{
  "d_model": 160,
  "router_score": "softmax",
  "routed_scale": 2.5,
  "init_std_router": 0.00798,
  "vocab_size": 4096,
  "norm": "rmsnorm",
  "norm_eps": 1e-06,
  "batch_tokens": [16384, 32768, 65536],
  "dataset": "wikipedia_en"
}
Below are experts of layer 2 (counted from 0) of a mixture-of-experts language model. Rows are named router (the router's row for the expert), gate (a neuron's input weights, with its number), up (a neuron's input weights, with its number), down (a neuron's output weights, with its number) and show model dimensions 80-119. Each number is 128 + 24 x the weight over its row's rms, rounded and kept within 0 to 255.
Before each expert's rows: "mostly gets" lists some tokens that are sent to it at least half of the time; "comes after" lists some tokens at least twice as common just before its tokens as in all text. This comes from a sample of Wikipedia text that the model never trained on. Tokens count by the router's weight.

# expert 0
mostly gets: "ton", "ock", "ley", "son", "010", "020"
comes after: "2", "1", " B", " R", " H", " W"
router [ 90 115 112 120 129 170 150 134 141 129 108 138 156  91 146 129 133 150 170 132  95 123 156 139 111  96 162 120 128 126 130 118 143 116 139 120 102 120 124 142]
gate0 [170 147 117 126 137 133 144 123 138 112 122 135  96  96 170 149  89  99 122 158 117 135 123 109  97 122 132  92 134 139 118 134 102 105 124 141 152 139 110 127]
up0 [107 117  81 121 137 111 166 119 119 101 145 148 100 154 151 140 104 102  95 105 119 142 127 122 148 128 150 129 147 124 139 108  97 145 135 121 150 110 109 149]
down0 [149 163 118 141 129 147 139 155 112 117 126 180 173 136 160 117 125 143 113 119 136 151 115 138 142 143 175 107 108  87  93 151 148 129 155 137 165 119  70 143]
gate1 [142 152 110 124 140 113 105 123 148 147 120 110 125 109  76 133 109 168 166 124 120 113 134 136 166  91 146 188 135 155 162  98 117 145 197 121 118 139 157 118]
up1 [ 96 147  81 147 120 107 105 148 107 138 122  91 134 109 101 143 109 140 171 162 130 117 124 114 158 107 130 171 122 156 155 117 166 155 153 161 138 171 159 104]
down1 [149 197 106 116 173 112 153 102 116  70 159 111 165 129 140 116 139 125 153 147 121 116 122 104 149 111 119 147  90 128 175 138 148 116 154 159 129 153 153 185]
gate2 [134 106 142 113 147 141 127 151 107 117 163 106  96 148 137 137 133  75 144  82 125 156  89 126 123 142 159 121  86 149 145  97 102 135 156 135 146 140 133 112]
up2 [127 146 106  96 103 150 115 114 146 140 106 141 118 115 109 151 114 161  95 126 133 127 161 173  91 127 118 152 187 130 131 109  86 142 124  90 130 108 133 100]
down2 [121 128 136 154 179 122 162  94 104 138 141 123 114 153 102 153 123  81 121 113 153  49 139 127 127 165 121  93 141 143 120 112 113  95  89  88 116  84 129 127]
gate3 [106 173 142 124  99 129 154 147 136 111 118 127 155 112 171 120 145 138 146 142 121 150 124 144 129  80 170 136  99 104 116 102 130 101 111 174 147 129 129 103]
up3 [106 157 126 112  97 139 193 153 145 100 105 133 135 112 157 116 138 136 123 141 106 140 126 160 132  93 158 112 102 116 133 127 127 108 116 162 159 138 122 111]
down3 [140 142 175 107 171 156 147  93  89 131 142 131 142 127 150 145 172 128 113 144 134 167 103 137 134  92 169 181 119 107 164 121 112 164 115 115 104 140 148  98]
gate4 [133 131  94 167 128 136 137  91 111 119 128 138 145 120 138 110 143 141 118 134 139  88 152 148 118 116 163 173  86 117 124 146 142 134 138  88 120 116 164 112]
up4 [141 121 119 147  95  95 154  88 126 134 125 115 135 167 107 117 118 145 142 128 137 101 146 139 159 106 151 189 127 102  93 145 116 111 119  86 137 129 111 109]
down4 [147 128 107 114  96  87 111 154 110 128 114 134  82 123 143 126 119 103 144 167 143  94 177 123 160 102 128  84  91 142 120 168 149 148 198 139 148 169 132  62]
gate5 [102 131 120 158 119 161 134 145 134 103 138 119 126 117 122  94 118 124 197 123 115 153 135  75 187 141 113 102 122 135  95 104 146 106 148 122 117  65 121 166]
up5 [158 122 165 144 171 143 118 134 118 133 119 114 125 156 172 145 151 119 117 130  90 116 120 138 100 161 133 136 147 151 162 114 131 142 136 142 143 168 172  86]
down5 [201 112 133 111 159 149 111 110 117 137 119 149 142  90 149 107 150 104 126 148 108 152 168 112 146 105 150 117 105 105 129 128 139 149 116 143 112 193 140 122]
gate6 [155 156 135 113 139 122  91 126 117 132 177 143 157 118 164 133 133  90 153 128 134  86 113 130 138 115 134 113  91 109 140 106 101 123 140 122 145 163 169 118]
up6 [113 134 148 125 111 126 126 139  83 142 118 129 135 155 101 111 136 181 113 103 125 143 129 124 125 112 155 157 149 118  75 159 153 107 117 129 117  98 110 128]
down6 [101 121 127 135 141 148 101  88 127 110  90 158 132 131 129 150 117 136  94  95 148  90 150 135 159 100  87 176 107 133 116 160 108  90  89 136  65 123 142 160]
gate7 [ 99 136 168 143 101 102 173 143 115 127 143 112 106 124 127 167 153 128 165 175 127 111 132 140 139 122 113  94 162 109  98 103  98 137 143 156  92 142 118  99]
up7 [109 121 181 152 105 116 155 144 130 127 114 111 102 126 128 168 151 124 156 166 119 113 136 130 113 113 121  96 175 104 138 112 108 118 146 136 113 124 105 120]
down7 [114 138 112 119 100 101 171 155 164 119 125  95  96 145 148 122 119 132 114 153 123 122 145 103 147 155 135 117  76 158 136 136 116 102 141 132  63  99  96 111]
gate8 [128 134  96 151 118 117  94 101 123 101 110 125 115  98 143 120 131 151 132 133  90 118 136 127 114 140 134 105 138  87 137  93 167 155 136 103 115 116 133 148]
up8 [139 134 140 131 148 128 148 146 117 155 141 174 128 107 112 138 102 116 122 155 176 136 124 121  93 122 103 149  95 173  90 153 106 107 129 128 119 123 146 117]
down8 [171 117 115 124 167 102 155 146 127 120 124 121 162 172 112 110 178 119 133 134 148 130 144 111 141 135 129 105 133 117  85 127 146 104 137 180 136  91 140 163]
gate9 [114 152  92  91 133 136 126 107 131 138 117 154  86 138  93 145  88 159 144 126 105  98 128 136 147 163 124 124 168 145 110 127 141 112 143 112 117 124 100  65]
up9 [ 96 158 120  86 137 118 114 121 126 144 105 131  69 115  94 163 141 169 147 111 113 124 138 150 130 150 136 101 155 131 123 125 103 109 131 142 116 126 138  70]
down9 [ 93 103 128 103 175 112 124  80 131 114 121 120 121 145 167 155 162 125 149 139  87 100 162 130 146 170 113 126  86 123 114  98  89 116 123 114 188 117  98  98]
gate10 [134 100 100 172  85 114 121 127 110 122 188 134 134 148 113  92 128 129 169 175 161 116 139 110 146 153 100 151 156 151  94 127 136 132 162  82  96 143 102 106]
up10 [148 145  91 172 150 141 132 128 136 159 126 130 132 133 155 136 101 146 112 108 159  94 145 190 145 117 148 158 152 118 141 129 172 122 163  84 160 101 123 137]
down10 [136 195 157 120 123 119 107 104 113 134 162 115 138 135 117 130 134 142 127  76 162 105 113 122 141  93 139 115 161 151 136 152 143 142 152  74 165 123 150 115]
gate11 [114 143 147 131  98 168 114 148 130 107 118 147 140  86 137 134 131 166 150 126 108 110  79  97 109 109 114 127 121 184 147 121 171 136 123 141  77  93 159 155]
up11 [ 92 145 139 105  84 151 107 142 129  97 118 133 120  96 151 126 133 150 172 136  88 110  81  87 116 102 118 138 115 173 140 142 149 134 128 140  92  88 154 130]
down11 [144 145  91 178  88 145 113 119 146 102 134 150 123 109 135 132 151 170 140 108 134 148 139 162 162 111 123 164 141 122 140 116 145 129 122 116 101 127 140 156]
gate12 [109 153  94 112 153 127 120 131 104 147 143 174 119 140 104  66 103 176 125 125 111 107 148 122 148 121  71 156 137  95 111 126 130 107 150 124 145 130 120 129]
up12 [110 130  79  80 153 152 145 130 137 104 147 141  94  99 107  75  91 152  92 130 113 123 158 136 147 150 123 164 104 160  94 164 119 133 123 123 131 134 107 165]
down12 [116 112 120 118 114 121 113 121 121 121 112 157 132 113 138 108  58 145 107 163 105 163 120 118 111 132 183 145 104 114 113 169  84 132 109 173 122 103 119 179]
gate13 [100 129 166 112  84 134  97 188 115 122 147 134 104  85 145 144 140 116 152 111 136 143 107 147 148 138 172 156 137 125  94  92  69 113 121 103 113 120 135 134]
up13 [105 116 154 131 103 148 158 165 101 108 168 161 142 115 157 128 148 116 169 103 160 126 112 105 135 146 155  93  88 143 104  70 130 118 148 109 111 195 110 127]
down13 [ 98 156 144 159  68 128 170 141 129 126 131 134 130 124 130 135 114 132 154 105 131 153 113 111 140 149  95 132 120 110  92 152 144 125 120 117 104 109 121 152]
gate14 [135 156  81 121 113 111 122 114 133 117  85 100  76 136 176 101 150 114 135 133 138 121 128 152 122 148 128 109 126 120 148  42 139 168 175 135 163 120 106 148]
up14 [ 94 130  80 134 112  96 126 116 145 113 105 108  96 137 206 104 170 131 152 129 142 122 137 146 125 141  96 106 132  99 160  61 160 132 175 138 158 131 115 126]
down14 [146 109 115 137 140 169 131 124 157  83 160 141 106  95 139 109  87 111 105 143  96 154 138 149 204 113 141 137 135 126  84 154 103 109 108 116 132 126 126 192]
gate15 [134 121 124 106 132 139 124 148 130  70 134 126 126 123 130 134 107 105 133 131  99 120 132  76 108  88 111 162 103 148 121  98 146  94 159 134 116 132 144 115]
up15 [113 118 159  92 122 131 107 121 123  72 135 137 111  99 136 143 106  89 145 109 105 119 104  90 134 101 146 131 121 127  95  80 131 117 130 133  97 123 146 112]
down15 [118  98 159  96 107 103 126 131 115 119 121 159  98 114 153 182 158 120 110 101 169 174  75 127 130  83 174 147 118 158 109 114 120 116 129 132 138 112 139 130]
gate16 [106 139 106 108 131 159 124 119 126  94 143 156 110 146 145 112 143  87 120 127 114  99 113 150 119  83  83 107  95 121 118 121 151 161 130 140 123 168 161 105]
up16 [ 54 149 112 125 128 116 134  98 152 106 124 139 128 162 136 123 123 158 115 104 100 116 147 167  98 142  94 158 190 104 109 124 120 151 136 170 109 153 143 128]
down16 [109 129  93 123  83 113 126 130  94 107 142 138 147 120 156 144 164 151 155 105 119 156 126 185 132 137 119 156 148  98 123 113 164 104 125 174 142  54 103 166]
gate17 [117 147 142 124 133 142 137  98 113 108 108  88 107 107 157 157 171 124 149 124 128  95 128 145 114 155 126  99 149 100 140 104 149 138 114 142  80 125 128 180]
up17 [142 114 103 148 113 123 116 148 159 160 154 165 164 161 123 130  90 120 105 131 117 129 105 109 109 112 129 145 113 155 125 153  91 111 140 132 151 144 132  98]
down17 [148 131 116 119 137 123 129 126 119 129 116 150 170 177 122 149 189 149 131 127 125 127 146 167 127  80 124 156 153 155 139 150 129 118 133 134 187 170 102 113]

# expert 7
mostly gets: " |", "\n", "\n\n", "| ", ") |", "=="
comes after: "\n", " |", "\n\n", ")", ".", " |  |"
router [169 104 125 156  94 114 107 150 124 157 100 132  83 151 115 144 149 145 102 151 100 135 171 132 122 134 153 142 133 118 165 141 175 123 160 111 134 165 123 122]
gate0 [125 105 193 106 114 103  75 171 123 166 126 140 124 167  94 156 152 118 140 153 151 100 125  91 113 130 125 164 147 123 115 125 111 191 142 124 123 126 176  96]
up0 [140 164  74 147 166 153 148  72 127  99 149 142 148  92 182  95 115 146 121 124 130 133 122 134 159 111 120 129 125 131 116 115 126  80  99 120 131 120  68 144]
down0 [152 139 104 120 153  78 123 128 149 120 145 149 130 153 139 127 124 141 132 127 129 128 148 136 145 128 143 131 130 116 153 133 130 120 116 116 102 149  90 118]
gate1 [158 109 135 101 136 104 147  87 114  86 146 115 154 124 156 141 112 122 138 104  97 169 151  66 152 126 146 125 125 114 128 122 156 140 140  86 110 137 122 104]
up1 [ 98 161 130 162 128 156 102 163 141 175 128 160 106 142 124 133 143 137 127 141 166 105  96 174 102 106 123 121 138 140 119 112  86 111  91 150 130 101 110 121]
down1 [144 114  94 127 105 150 108 128 136 118 106 135  88 174 132 127 134 147 148 101 122 137 115 156 146 173  90 121 138 170 150 160 137 144 110 148 129 105 142 117]
gate2 [120 112 110 108 138 116 155 151 110 102 131  99 164 135 132 132 120 125 116 100 154 113 126  85 114 113 126 140 130  98 127  98 112 170  95 166 137 139 115 115]
up2 [124 160 140 168 143 135  95 115 143 155 142 146 108 121 105 144 121 128 178 162 111 130 124 176 132 102 108 111  98 161  92 124 124  74 152 101 110  95 125 136]
down2 [145 113 106 129 129 121 120 147 136 138 108 154 156 151  89 120 144 148 131  90 149 131 130 158 116 102 135 116  81 170  81 166 138 153 152  98 133 136 147 135]
gate3 [133 126 132 131 108 133  93 147 177 131 165  79  99 182 109 127 137 167 137 138 157  66 150 139 140 112 130 152 169 138 129 123 114 121 139 102 118 186 115 136]
up3 [158 126 172 150 118 124  91 144 160 119 169 113 120 160 120 123 125 160 136 157 133  84 142 118 145 126 127 146 172 135 116 114 119 142 142 130  90 152  99 144]
down3 [154 118 160 137  82 149  92 141 149 109 129 204 136  98 107 107 107 148 132 167 109 118 148 118 107  73 149 145 131 147 121 103 149 113 135 114 112  77 169 133]
gate4 [180 117 112 124 114 145 157 123 138 144  91 110  91 122 139 109 108 136 136 113 146 136 161 120 164 146 142 168 158 101 157 159 158 160 137 155 128 118 120 124]
up4 [181 108 147 141  90 167 130 135 127 132 112 147  91 140 149 114 121 163 128 134 125 122 161 110 149 152 165 153 165 111 108 147 162 146 135 133  98 138  93 130]
down4 [144 111 184 121 113  62 111 133 168 141 100  91 152  93 111 132 127 121 111 131 132 103 170  99 127 130 145 134 160 134 125 132 107 122 156 103 153 140 143  80]
gate5 [142  98 114 130  92 155 120 160 145 120 140 173  97 148 100 117 137 171 135 147  99 112 185 104 118 168 152 145 164 110 130 152 189 121 147  89 125 172 140 118]
up5 [139  91  98 139  95 168 128 149 129 123 134 156  98 148 107 116 142 168 134 149 104 117 184 112 113 149 155 150 151 113 123 148 179 120 155 100 130 168 130 114]
down5 [143 132 139 126 136 131  94 138 135 110 136 108 118 128 126 153 126 173 139 146 119 138 119 124  98 108 163 118 137 129 122 143 117 105 170 115 144 144 114  77]
gate6 [115 162 146 146 122 111 161 140 103 114 157 116 137 124 162 116 115 148 136 102 151 122 144  94 153 147  85 137 127 115 163 126 104 126  52 166  92 124 127 157]
up6 [117 134 199 168 110 112 134 141 118 127 131 121 125 133 121 128 128 178 126 118 153 158 152  84 139 139 130 127 119  94 179 156 134 151 100 191 138 147 126 121]
down6 [ 93 145  85 142 185 122 173 111 154 136 137 119 161  57 161 181 128 156 106  99 161 105 155 142 148 129  74 146 123  91 149 152 124 131 138 136 131 134 116 125]
gate7 [141 107 123 112  97 143 145 105 140 156 141 142 112 130 100 159 163 123 140 134 156 147 148 165 164 135  95 139 159 112 136 120 139 100 155 105 140 114  92 107]
up7 [ 99 172 158 128 178  91 131 132 111  96 116 101 158 119 168 103  80 115 128 109 131 118  97 118  93  96 142 127 110 153 134 130 111 142 101 163 135 102 157 147]
down7 [ 87 132 103 143 142 133 133 128  60 130 112 129 124 124 113  96  93 137 117 140  76 143  88 103 110 104 141  74  93 121 176 156 143 119  76 124  87 140 154 149]
gate8 [140 116  30  73 142 113 136 150 118 142 113 123 121 145 122 135 112 150 153 147 125 119 146 124 129 123 129 149 132 126 106 120  98 108 112 124 146  84 158 141]
up8 [162 116 129 131 134 154 166 119 167 132 103  88 108 138 165 138  92 162 133 124 107  89 138 161 132 140 142 173 156 145 172 118 154 150 114 123 116  99 122 112]
down8 [144  60 108 116  99 110 133 188  88 110 159 129  94 124 126 112 110 125 134 194  85 125 115  94 181 143  61  95 165 121 116 130 106  98 123 136  90 130 106  88]
gate9 [140 129 132  70 112 127 131 140 139 143 159  97 118 125 174 121 131 105 113  90 148 157  88 135 151 123 133  92 115 130 150  86 152 146 140 121 155 100 132 127]
up9 [172  98 153 121 104 120 153 133 127 153 110 104 127 100 161 131 133 103 116 117 128 141 127 109 142 141 166 105 153 140 139 115 168 124 147  89 168 105 109 115]
down9 [117 133 148  65 128 134  85 160  80 119 168  97 119  88 125  87 114  95 140 118 130 139 106 148 152 152  69 118 101 127  85 125 144 193 139 119 115 151 168 113]
gate10 [139 119 136 104 142 152 119 113 131 162 146 152 109 140 155 118 155 144 131 118 107 122 163 200 170 151 144 144 120 118 126 134 131 148 139  98 169 190 128 145]
up10 [129 125 122 136 132 153 109 151 139 156 173 180 114 166 140 132 115 120 115 112 118 135 143 130 117 169 156 108 125 123 148 162 150 100 113 115 161 168 142 138]
down10 [108 129 115 141 137 145 119  80 170 126 169 132 118 115 149 152 172 113 105 155 158 151 123 145  88 120 147 105 144 151  69 137 129 130 140 145 181 155 135 135]
gate11 [109 138 143  97 134 122 100 145 153 122 112 166 138 177 109 119 111 108 101 160 107 162 114 151 110 139 139 120  98 129 143 128 120 133 140 148 113 125 119 112]
up11 [123 144 146 104 115 130  98 165 162 119 119 154 150 182 108 114 112 113 112 143 118 163 126 134 105 140 144 137 104 128 147 130 114 147 140 160  95 126 116 124]
down11 [108 175 140 126 136 113  93 123 115 100 125 127 171 140 120 104 125 153 123 123 138  72 119 102 106 103 145 131 114  91 132 143 158 152 105 135 127 113 113 135]
gate12 [ 71 121 131 151 123 135 103 123 133 131 140 144 134 158 159 137 152 108 123 116  96 112 117 110 138 124  99  98 126 123 133 140 106 117 101  90 148 123 152 111]
up12 [172 151 124 103 129 143 157 131 140 130 113 113 112 121 107 100  74 160 140 125 171 106 139 154 137 146 157 140 140 138 117 117 143 143 174 156 133 158 103 147]
down12 [126 159 118 137 122 133 121 129 149 112 133 139  99 127  84 106 129 149 108 127 140 120 129 123 141 119 159  77 118 114  70 130 126 163  98 142  80 129 143 119]
gate13 [ 97 163 142 120 136 139 135 138 104 139 143 103 137 119 104 113 128 193 120  83 114 127 170 126  76 127  98 131 102 166 155 141 129 123 135 125 147 152 113  88]
up13 [ 92 141 156 103 134 137 109 151 113 107 136 100 144 160 105 134 130 190 123  90 111 109 151 118  85 115  90 114  89 197 170 141 123 154 131 161 120 175 141 114]
down13 [139 131 118 123 152 117 131 119 119 143 109  91 113  98 137 136 121  88 119  97 108 155 133  95 152 138 152 101  66 159 154 150 181 117 144 114 142 171 150 133]
gate14 [130 152 126 101 111 123 173 109 158 135  99 173 156  64  98 120 114 128 168 132 132 125 135 108 165 100 126 157 110 101 158 127 166 106 173 115 148  99 143 118]
up14 [112 132  82 167 164 153 126  94 125 142 162 105 121 165 171 110  99 129 139  98 151 136 106 168 129 103 150 102 114 159 104 115 114 135 114 130 151 150 108 129]
down14 [ 81  87 140 177 137  89  87 128 127 133 126 116  97 136 112 103 130 149 136 146 103 119 112 109 110 136 166 133 120 111 135 133 161 124 133 137 146 148 137 128]
gate15 [137 103 116 135 124 154 130 118 126 149 120 131  90 127 164  99 128 136 146 115 145 151 136 142  97 154 115 129 124 152 102 145 153 159 154 110  90 152 128 200]
up15 [113  63 124 121 116 130 135 151 137 138 106 126  81 116 156 114 138 125 149 111 164 129 146 153  91 154 110 125 130 146 121 146 153 168 135 113 121 158 119 169]
down15 [195 147  94 138 142 153  98  96 101 163 105  98 140 125 136 157 159 119 103 150 120 152 121 151 149 130 112 166 134 140 111 148 147 169 167 152 178 140 110 120]
gate16 [107 144 115 164 122 110 113  70 153  79 143 163 135 104 149 115 103 114 148 126 115 128 123  88 129 101 164 127 137 167 138 145 138 105  83 136 147 166 122 146]
up16 [110 119 128 139 106 103  87  83 134 106 108 177 131  89 122 120 138 122 121 136 119 112 148  96 132 138 165 153 148 154 149 138 140 107 102 144 147 146 124 104]
down16 [107 134 116 132 134  87  90 131  69  76 158 122 126  97 157 112 137 130 161 140 118 139 109 115 127 143 163  99 140 137 108 134 125 117 158 134 126  92 119 124]
gate17 [129 126 156  94 141  93 117  81 126 135 138 139 143  83 113 170  88 139 140 129 102 168 137 180 116 154 100 118 137 132 142 128  87 108 130 113 109 102 129  99]
up17 [115 130 159 119 134  74  92  80 125  87 193 111 151 113 152 150  86 107 121 128 152 150 136 127 122 163 119  96 132 126 175 113 117 128 111 139  89 110 114  96]
down17 [124 122 102 110 156 128 163 126 108 143 144 136 159 128  93 136  97 127  77 153 116 123 159 152 163 153 128 164 133 172 151 157 109 137 148 137 141 148 130 147]

# expert 8
mostly gets: " | ", "1", "3", "2", ", ", "–"
comes after: " | ", " ", "1", "–", "| ", ", "
router [117 158 128 116 145 124 125 141 122 103 135 139 135 132 132 121 110 103  92 137 117 129  94 133  97 153 110 121 135 158 115 157 121 144 108 131 123  88  94 160]
gate0 [140 121 133 151 119 158  60 152 103 104 149 147 173 202 140 122 129 150  88 133 117 114 110 139  86 160 185  97 137 131 123 157 130 140 120 116 125 128 102 161]
up0 [140 126 123 158 131 160  71 147 104  98 148 146 176 188 148 107 118 151  88 129 114 109 109 135  94 149 179 106 142 126 121 162 133 131 123 121 128 113  98 158]
down0 [136 158 120 113 132 124 106 135 163 110 120 130 138 150 146  95 119 140  75 146 150 116 102  59 117 148 153  79 162 144 111 167 120 106 111 142 118 117  85 153]
gate1 [133 156 133 148 126 135 125 183 118 137 144 109 123 112 122 107 142 111 111 173 101 169  94 133 139 190  88 117 127 110 124 136 128 142 152 174  77  99 117 143]
up1 [116  83 114 101 134  91 130  69 127 142 134 133 127 132 147 113  77 115 128 126 129  81 157 109 137  63 178 140 128 127 173 151 125 126 156 109 154 143 123 129]
down1 [135 113 130 116 152 136 113 156 148 159 141 173 133 104 100 123  75 132 119 118 143 116 156 132 114 127 122 133 162 118  91 137 119 135 151 129 114 119 101 119]
gate2 [161 167 106 141 163  86 156 124 137 160 141 138  97 115 141 118 102 132 122 135 112 142 136 108 143 129 149 120 145 127 130 161 154 129 158 180 147 152 122 150]
up2 [ 88 108 142 120 117 132 123 127  90 111  96  98 126 136 121 179 131 121 145  81 158 177 139 147 118 115 163 110 110 149 162 120  99 103  99  95 106 135 157 112]
down2 [ 82 108 120 183 129 111 138  88 123  93 147  70 130 173 130  94 127 129 135 142 100 138 155 107 124 134 180 107 139 137 107 141 169 138 124 139 150 124 117 142]
gate3 [128 131 178 160 143 106 101 127 140 113 129  93 144 140  99 130 124 105 137 162 105 158 107 147 143 103 134 124 112 149 135 142 142 147 161 158 151 127 144 167]
up3 [154 121 203 151 137 118 137 125 129 115 125  85 136 128 131 172 143 109 146 137 125 157 120 160 129  76 163 144 125 144 114 135  94 139 110 140 159 119 144 135]
down3 [133 120 117 189 145  95 143 103 106 117 140 126 165 120 102 122 123 126 152 119  97 169 119 156 121  87 144  69 150 159 111 146 116 146 153 104 158 150 119 166]
gate4 [133 164  99 186 141 106 123 112 119 115 127 126 139  75 164 159 138 108 130 127 113 169 108 128 120 152 168 162 123 126 150 122 134 143 147 134 136 145 111 131]
up4 [165  93 184  95 153 100 123 173  98 117  81 134 135 151 130 136 136 138 108 117 123 121 155  81 120 153 163  96 149 157 169 142 133 113  98 125 129 139 126 132]
down4 [125 100 167 128 156 124 100 124 130 129 112 100 129 160 145 121 145 142  97 106 155 131 156  95 146 127 142  94 149 154 150 139 112 176 138 142  95 107 150 133]
gate5 [ 79 130  94 188 131 138  87 167 154 125 163 127 125 110 158 134 159 122 142 132 134 151 110 137  96 142  72 141 129 130 121 146 145 132 148 153 128 136 102 165]
up5 [ 66 129  84 195 130 152  97 146 147 123 170 141 105 102 175 125 146 140 131 128 129 145  92 143 101 164  76 158 145 117 144 132 145 127 183 148 106 153 108 141]
down5 [109 143 114 133 158 115 140  85 133 138 120 143 165 112 167 125 100 153 108 135 138 110 127 117 125 152 105 126 150 136 119 173 142 157 121 153 113 137 127 116]
gate6 [146 128 161 113 123  95  97 205 122  73 111 176 116 177 134 112  86 126 119 144 137 151 113  92 122 167 119 115 149 138 123 139 142 150 106 169 117 131  92 153]
up6 [157 114 157  95 108 116 112 203 122  92 109 172 115 193 132 114 110 128 120 143 137 150 116 101 100 172 127 111 139 142 133 151 148 148 119 176 125 135  92 143]
down6 [110 141 136  90 120 114 157 125  70  76 112 142 133 164 147 111 150 147 114  99 143 188  72 146 118 118 140 101 100 104 162 119 161 136 103 159 163 119  97 133]
gate7 [114 106  78 127 154 156 137 123 112 122  85 180 126 142  97 140  93 132 125 153 116 120 116 126 150 113 169 138 167 134 117 128 108 152 167 164 181 132  88 114]
up7 [117 100  97 141 146 170 137 133 107 111  89 183 126 155  92 133  96 139 127 150 125 112 129 130 154 121 176 113 179 150 114 128 103 141 154 160 188 138 103 112]
down7 [103 140 105 168 116 120 139  94  86 124 127 123 119 159 130 166  98  87 134 128 130 131 140 134  90 104 127 139 109 154  97 131 125 143 142 160 157 101 103 114]
gate8 [187 160 160  73 163  99 119  90 110 134 125 125 145 154 135 111 101 120 120 136 122 140 140  99 118 148 139 120  92 120 153 141 180 127 138 125 138 109 114 150]
up8 [161 108 101 131 133 133 137  87 140  98 141 118 162 147  98 107 122 112 114 116 119 162 112 117 170 108 142 121 123 143 155 106 126 104  90 129 135 111 136 139]
down8 [127 137 130 131 174 116  80 109 160 140 183  93 111 116 130 112 110 147 122 166 112  47 128 140 152 152 116 109 119 117 130 100 131  72 115 108 112 102 136 116]
gate9 [153 128  88  67 147 146 162  84 137 140 144 140 175 115 115  61  96  98 110 112 112 122 133 133 166 114 156 122 154 113 112 157 160 108 182  94 123 132 100 161]
up9 [ 98 142 125 157  93 144 123 151 111 124 140 116 123 144 158 143 169 131 140 131 144 105 145 146  75 176 121 118 123 143  93 107 107 159 107 139 137 134 144 113]
down9 [122 140  97 138 139 126  95 145 100  82 202  86 119 131 137  91 119 123 122 118 145 162 146 129 126 115 154  87 130 140 100 109 145 126 139 135 136  90  95 202]
gate10 [141 120 150 110 138 100 149 121 128 133 125 104  99 141 117 135 125 157 155 126 118 133 149 147 173  85 117 117 116  87 136 142 117 100 164 108 158 171 171 125]
up10 [136 120 145 138  87 156 147 134 136 127 127  62 124 141 127  81 154 135  96 174 141 145 121 151 112 126 123 108 112 177 150 147 137 152 135 157 201 141 143 170]
down10 [ 87 121 148 101 111 110 140 111 206 129 168  92 131 103 122 140 148 167 113 151 111 131 105 135 117 112 155  89 120 108 126 153 134  88 125 121 123 107 125 146]
gate11 [175 158 142 164 142 166 130 180 114 108 159 133 136 118 140 129 128 125 121 128 125 118 149  87  92 156 168 100 128 143 100 149 154 160 120 123  92 104 126 153]
up11 [101 127 125 119 113 133 140 109 147 164 105 131 131 140  62 157 161 141 133 117 112 172 109 153 160  80 104 120 131 121 152  97  87 110 120 129 143 128 150 106]
down11 [104 125 151 119 130 119 153 137 125 143 118 121 114 124  96 154  99 136 159 127 171 132 131 130 128  92 162  86 110 105 128 117 107 135 132 153 109 121 110 100]
gate12 [162 152 107  82 154 129 145 103  91 127 149 127  94 136 122 142 114 108 103 116 144 131 182 114 138 124 161 153  98 156 133 129 147 112 164 119 144 111 129 149]
up12 [130 102 154 147 131 181 175 141 157 101 122 140 159 147 122 111  99 169 129 131 135  81 160 135 127  99 132 128 144 143 130 167 150 134 123 131 115 106 109 143]
down12 [159 128 135 146 148 156 156 107 164 139 104 123 111 127 138 116 143 138 141 113 149  97 108 100 177 174 128 156 144 168 136 119  88 110 125 147  88 111 120 114]
gate13 [125 169 123 143 137 131  83 125 138 134 147 124 144 120 145  93  93 142 100 141  99 126  87 146  99 129 130 101 132 116 121 158 123 152 144 145 145 129  78 152]
up13 [114 163 128 140 133 119  97 121 141 146 140 127 135 118 143  93  85 131 103 137  98 130  80 150 123 138 116  87 131 122 103 171 136 144 133 151 151 128  85 159]
down13 [118 126 121 183  98 108 171 110 156 118 154 106 119 100 142 137 123 111 126 160 112 167 129 169 115 116 111 164 114 130 110 140 108 120  99 169 115  86  88 139]
gate14 [111 122 127  87  79 161  80 212 127 113 172 138  88 187 157  99 139  71 106 138 130 134 137 125 112 166 130 136 132 132 126 147 173 111 168 149 115 148 163 116]
up14 [157 121 101 154 136 107 174  32 142 159  83  94 178  77 118 139 128 185 158 117 145 128 135 119 159  88 105 160 100 114 138 132  72 120  96  94 154 122 107 146]
down14 [152 126  93 112 150 132 176  90  82 129 108  94 147 118 129 157 111 141 138 150 162 110 124  93 136 140 105 101 135 126 131 136 136 103 167  80 166 147 100 148]
gate15 [111 156 119 125 146 122 173 132 141 158 108 134 131  80 145 186 137 125 155 119 167 116  92 125 121 133 139 176  89 142 114  85 134 167 100 147  86  67 138 125]
up15 [108 137 108 189 123 127 169 108 142 122 130 125 117  79 171 140 145 138 129 132 149 133  89 112  91 167 135 142 104 146 132  79 136 180 112 152  62  88 107 153]
down15 [122 104 117 166 110 139 118  71 162 126 153 145 133  95 159 169 154 175 119 119 148 112 108 136 114  96 136 148 132 130 148 135 114 118 121  93 127  81 123  93]
gate16 [158 173 109 141 122 128 118 108 116 105 135 134 146  85 145 118 121 110 112 107 161 127 153 129 129  86 100 144 134 116 140 118 160  86 142 124 165 101 107 146]
up16 [148 179 116 147 114 127 115 116 129 100 127 120 147  89 163 112 135  96 108 121 158 119 152 129 127 114 105 131 127 121 127 124 175  85 148 133 139 114 102 150]
down16 [117 125 111 149 124 126 142 122 126  83 121 102  96 154  89 143 162  98 114 133 126 117 105 130 113 116 159 127 129 118 154 116 104 152 124 173 222  82 130 121]
gate17 [125 134 101 101 157 125 138  89 127 131 155 103 119 139 124  85 138 115 109 149  85 172 113 137 119 132  78 141 123 167 129 126 138 123 109 122 151 132  99 167]
up17 [115 122 106 108 144 133 154  76 128 133 148  95 118 129 113  88 128 126 120 150  95 175 122 153 114 129  84 127 127 155 126 140 125 123 118 120 144 125 104 158]
down17 [138 161 113 109 132 125 159 116 108 133 128  70 125 128 111 119 132 113  60 129  95 113 128 154 115 127 116  87 158 104 125  96 142 157 107 131 122 129 108 126]